From a checkpoint of a small mixture-of-experts model trained on Wikipedia.
Size: 8 layers, width 320, vocabulary 16384.
Training: a variant of Adam for the experts, 878M tokens, 6695 steps.
Below are experts of layer 5 (counted from 0) of a mixture-of-experts language model. Rows are named router (the router's row for the expert) and show model dimensions 240-279. Each number is 500 + 25 x the weight over its row's rms, rounded and kept within 0 to 999. Numbers have three digits each.
After each expert's rows: a language model's description of what the expert responds to; "mostly gets" lists some tokens that are sent to it at least half of the time. This comes from a sample of Wikipedia text that the model never trained on.

# expert 3
router:500490490485461500438491462508525535506488483537530499483496485496496479484507461507465496492470498509508486438518468516
Description: Institution name words
mostly gets: " Institute", " Festival", " Museum", " Society", " Sciences", " Center"

# expert 14
router:511465517534503509533532511467452471448501506503510508511487504499462517497530474486529493522497507530487491504525508460
Description: Math and symbol notation
mostly gets: " −", " +", "_{", "_", "\\", "′"

# expert 1
router:534522534524518459473456475498439479483481486459503505488524536503513474535518533498478495467504478520526500485544510504
Description: Sports result verbs
mostly gets: " won", " winning", " lost", " scored", " losing", " finished"

# expert 25
router:516533486491478510497478509488540495510554502510532507483496538489472516475454494480522519541501475503499524442476518512
Description: Capital initial letters
mostly gets: " Y", " K", " J", " N", " O", " V"

# expert 12
router:481504509520512532488497475491456499483502496491538528515425449495536468454491521518510528465470475489537482479494475485
Description: Definite article
mostly gets: " the", "The", " The", "the", " entire"

# expert 4
router:461495526498587516445496455484491535483514504488501528522504558502526503517525536495500487513523469531464523510535481496
Description: Scientific word fragments
mostly gets: " corn", "ophy", "rap", "rop", "iper", "up"

# expert 40
router:495476462545494533480530479461529489442490536542505492541516498443473526506472469465468465461497536534458539536495512514
Description: Row ends, divider lines
mostly gets: " |\n", "|---|---|---|---|\n", ":\n", "|---|---|---|---|---|---|\n", "|---|---|---|---|---|\n", "|---|---|---|\n"

# expert 30
router:463489492495480459527479478508463498468471476459529511503492512464499457557491467483481518490505493543487453474515496487
Description: Years and section headings
mostly gets: "Scientific", " Arthropoda", "See", "Background", ";\n\n", "Personal"

# expert 17
router:515493504538490503512461543443472500481508502539551481504479488541469510496513450485522504500476494542482494438461477514
Description: Plural group nouns
mostly gets: " students", " members", " schools", " areas", " countries", " characters"

# expert 46
router:508481480495508535500500460457470477498524504526516508528505499503509465552480533520501503529480465569536496486487479499
Description: Place and group nouns
mostly gets: " village", " river", " station", " town", " city", " railway"

# expert 37
router:504545482461527472528495553483536468514484526516491519484512515520520518512447496472538503481526467465519486497548476511
Description: Heading ends, parentheses
mostly gets: " ===\n", " =\n\n", "====\n", " ==\n", "===\n", " ====\n"

# expert 38
router:521515547488471483466498482481498523517470562523510486485500500517531486487502519535499477507464459480512487454480517540
Description: Political bodies and parties
mostly gets: " Council", " Conservative", " Committee", " Democratic", " Labour", " Congress"

# expert 54
router:510500477519504481463491515514507459527495469531491524500510495527457493499454488459507476529483505485493536533489484510
Description: Numeric sports tables
mostly gets: " ±%", " Spacewatch", " Lemmon", " MF", " DF", " Candidate"

# expert 41
router:511485482506524510514487516532481493529482517510541473484445468508475497485497468538440524468475509539489476524499511514
Description: Verb stems and descriptors
mostly gets: " compris", " manufact", " dating", " orient", " pract", " spread"

# expert 55
router:514541476526532464530461451482442483521467544521469549492502497497529468460495518503469537441505472480524522486493448461
Description: Possessives and determiners
mostly gets: " her", " its", " his", " their", " whose", " Its"

# expert 33
router:528517524498502538517487539493471503509511513519497500483512517466511497509490508521528479505526520479527501504471437478
Description: Country and position codes
mostly gets: " MPC", " DF", " FI", " FW", " MF", " EC"

# expert 26
router:475516476507485502527514528472481471480482466507533508493539496480508475522529545489482470493467520480496521519517527521
Description: Biographical event verbs
mostly gets: " graduated", " died", " operates", " became", " renamed", " formed"

# expert 28
router:501456513511527474535548468489522520495445500483501490528525477517496531493474489520484493508550505491469531495529518492
Description: Table header cells
mostly gets: " Date", " Result", " Sheet", " Ref", " Pld", " Notes"

# expert 44
router:503543530482494503528513534529509466465496506510522489472522483476519517515447527517479516503544457463526475509506497502
Description: Countries, states and cities
mostly gets: " Mexico", " Germany", " California", " Italy", " Spain", " Brazil"

# expert 7
router:494474438520477516515490507510479536517476534468515477489473473508469519491513498520493519491531519566497501491486543490
Description: Verb stem fragments
mostly gets: " reg", " rev", " prot", " expl", " en", " sum"

# expert 15
router:517504493537493483501528520502496430503519500474480517474511480467527508465506536478505506489503473459492535496506497495
Description: Dashes and linking words
mostly gets: " including", " while", " include", " includes", " featuring", " While"

# expert 10
router:577466467470477505502516521532493462510493493485482524482509527485477524496459486483493458524511472479507454503505547532
Description: Numbers in tables
mostly gets: " Yes", "NH", "106", "104", " −", "62"

# expert 39
router:498511482526510557477471477499515505519470519468466541502532525540487571491529504493542504501515527500482512501508453484
Description: Mid-word letter pieces
mostly gets: "ri", "do", "bro", "ro", "pi", "em"

# expert 47
router:532493501483483494536500479495532493487502460523485463467518507473490540508448499510527478505513511487500539484519467490
Description: Table cell separators
mostly gets: " •;", " ;", "%;", ".;", "};", " —;"

# expert 23
router:542549479498511471467481491515480477516492490487520507484491495501436493505530580499525534455498468522490508505498493523
Description: Copulas and as
mostly gets: " became", " been", " become", " was", " being", " remained"

# expert 35
router:468511490472511483494543491533495473509459539496500502560497515488519463521519488475502533513492461512477525472485499495
Description: Infobox and section labels
mostly gets: " Website", " Genus", " Clade", "/sq", "Note", " Phylum"

# expert 24
router:569559503444477510500470446488490517495499480479492531475480512509494468496492490531498503519487494471544528551485492511
Description: Place-name openings
mostly gets: " Hels", " Som", "apo", " Zag", " São", " Mold"

# expert 21
router:432450457491522546488475508475481463500460502504492486483505480440547459543482444487475521531513516485471461504513501457
Description: Year final digits
mostly gets: " century", "Biography", " census", "According", "History", " centuries"

# expert 63
router:455509514513505472488486511536539503491531463534479491476509466497510474508462504521503508533488503497520498458452503507
Description: Final words of organization names
mostly gets: " Avenue", " Street", " Motorsports", " Cemetery", " Records", " Creek"

# expert 11
router:475472498516456509523494482445475489507533495489492514478549494471480512486504529500437478493528478544504447465463500506
Description: Media work nouns
mostly gets: " album", " film", " video", " movie", " DVD", " comedy"

# expert 19
router:575493543506483490477510494496469527432494500498510524488528514508513454535501535533498460470502511467541571512474524529
Description: Sports team names
mostly gets: " @", " Fut", " Tigers", " Panthers", " Eagles", " Kitt"

# expert 59
router:460475515493529516474486467541479539506491495553501483538494486497516502524521534465486509531507506527490483520505524436
Description: Material and adjective pieces
mostly gets: " tropical", " brick", " acid", " glass", " blue", " brown"

# expert 53
router:487469485484494519516527466512471521495491525509499454495465515500497494477485498513492507488500534521462494506484526434
Description: Latinate word prefixes
mostly gets: " mot", " dyn", " inf", " mod", " consum", " Qual"

# expert 52
router:518447524515527543508473461486482494522490475508499524565516476549532512560490539499528534541465485534491472511499505519
Description: Generic nouns, quantifiers
mostly gets: " one", " woman", " little", " way", " something", " idea"

# expert 49
router:494542488501553465437442470484452487489489503496526528468487473507493534519514548488515534547474492538475490474515517497
Description: Copula and auxiliaries
mostly gets: " been", " is", " were", " be", " was", " are"

# expert 31
router:504496458493507496491498519521450513486474520519530498524454508454493495514483464502496528481452503477491507544517513536
Description: Discourse connectives
mostly gets: " However", " but", " however", " instead", " again", " rather"

# expert 57
router:484535550501483449504489491540534490486512459504526503488508495549525471499488542512483491503502497496524510456496554491
Description: Place name feature words
mostly gets: " Creek", " Valley", " Avenue", " River", " Mountains", " Junction"

# expert 5
router:507521548504508483483500540541497541459481511458498498461517519529499463517489540506500467514459507492528515528465464550
Description: Sports team names
mostly gets: " FC", " Wanderers", " Racing", " Rovers", "loan", " Tigers"

# expert 60
router:538471515536437532478507459502503496524485493496461496502508473491529447510520497526485453503446515531510540457479505500
Description: Competition and brand names
mostly gets: " Chevrolet", " Nintendo", " Men's", " UEFA", " Atlas", " Serie"

# expert 58
router:527527489496499536512488453537474520494483519484503506469479498504487455456494501496479496474521506481509548496517526499
Description: Name-initial pieces
mostly gets: "St", "Mar", "Ch", "Sh", "Ar", "Ev"

# expert 36
router:462503512473487521519481472493538517495519472542486497538560483507510516476504540452520508479482527517488498479512493501
Description: Song and album titles
mostly gets: " Love", " You", " Dead", " Girl", " Heart", " Night"

# expert 62
router:463477518498440512496491515528478474490506525469515444493514511516545482528508499501528469520519484524463492491498529496
Description: Sports competitions and years
mostly gets: " Cup", " tournament", " Championships", " Championship", " Festival", " playoffs"

# expert 22
router:562502510496521517501478498490445482512520544522490526505501488498505483513526516529489470545511470482563518533528450531
Description: Compass and place qualifiers
mostly gets: " north", " south", " east", " west", " eastern", "″W"

# expert 8
router:482504516514486499485494513526535552452543456485515552538480495460563564470491481473514549478525507500488509511479481496
Description: Mid-word name fragments
mostly gets: "oph", "ipl", "erm", "oc", "osp", "og"

# expert 6
router:529514491511498460488532521509437535512470468548504480476493516479486491492494534522497491514522540481500519516477513505
Description: Prepositions and conjunctions
mostly gets: " before", " After", " along", "After", " after", " via"

# expert 56
router:483511500479505469485497505544548511487513490508484455506505534533506465486479506540504500497480496454503535482493546496
Description: Personal surnames
mostly gets: "ová", "ić", "sson", "ková", "ović", " Singh"

# expert 18
router:494500543504511461501471497476473460526514502513481518472499510491513516484508490471494483500516482483494515504529496435
Description: Determiners in noun phrases
mostly gets: " these", " our", " any", " These", " your", " Your"

# expert 20
router:475480487467475539498491537485482466483506492515490491491537485455476532521538483555488464556514497498481472498518479448
Description: Quantities and money amounts
mostly gets: " million", " billion", "000", "300", " percent", " twenty"

# expert 0
router:492501502500499479458510531501529514466474472516518491503487523482466530467518519535508523466492496483517534496572490516
Description: Foreign word-internal pieces
mostly gets: "ș", "ț", "xt", " neighbour", "quer", "ère"

# expert 27
router:511513482535521487505520479487522463498490498523523520498513497497499511524509491499489493494491460509516491523476513481
Description: Biography and taxonomy headers
mostly gets: " Genus", "born", " genus", " Binomial", "idae", "Species"

# expert 45
router:486495502514438525484512465477454485511519523530494537480507501463489501504489477499501456473482500482479455504498499491
Description: Before numbers and amounts
mostly gets: " £", " least", " approximately", " some", " €", " $"

# expert 16
router:545487496461507478551529502477557522494504496521502471461571549515472544483469507550477482515543496477509509524527480502
Description: Table cell separators
mostly gets: " •;", "\":", "%;", "};"

# expert 50
router:527519508479480498541468509534461507502477482505478521496484487498535547497520491467536500430507481486464473504499478508
Description: Commas in lists
mostly gets: " medalist", "\",", "\"),", ",", " Among", "),"

# expert 51
router:524551550468498486460479512481526510506496458524505531478461524485488477536525477552527495473468497529540515543520534501
Description: Place and title prepositions
mostly gets: " Greater", " near", " Puerto", "–:", " downtown", " North"

# expert 32
router:461495454538485501503526497495470495529492495484498497550537510494486482486540494465470465537510540529540469484536522502
Description: List numbers and infobox fields
mostly gets: " Coordinates", " Animalia", " Species", " Arthropoda", "   ", " Insecta"

# expert 42
router:507483456501502487505491513492452473527481521448555456522550476508523497572472490464487447504530499529472517519527483537
Description: Time and career event words
mostly gets: " went", " came", " week", " going", " ended", " come"

# expert 2
router:506481545486481483506521493482479525533523529516484500458552465564452491498475503520487464497497498525535453504522497503
Description: Military and armed services
mostly gets: " Army", " military", " Corps", " police", " Navy", " army"

# expert 43
router:499468511502450519489503476503487503505506511479505516467511500525529470504513501547518504479519543530495502493506536477
Description: Noun-initial word pieces
mostly gets: " Votes", " ge", " Loss", " ec", " semi", " Apps"

# expert 61
router:534516545474505460526465491460527569463463506446508508568457478492537508538525486509496473511488491478537453518510524505
Description: List bullet markers
mostly gets: "-", "=", " •", "Personal", " Edited", "|"

# expert 48
router:499510504523462491464468514495471519506524552505517493526477565480524511509545527480488467511489472483499530509460467530
Description: Demographic table cells
mostly gets: " (°", " Turnout", "NH", " Registered", " Hispanic", " Majority"

# expert 9
router:533530494488520476484519509514470506498487515482530476505536491488485543505495454486476523503503506531492521527503526538
Description: Action verbs and stems
mostly gets: " make", " provide", " get", " create", " worked", " provides"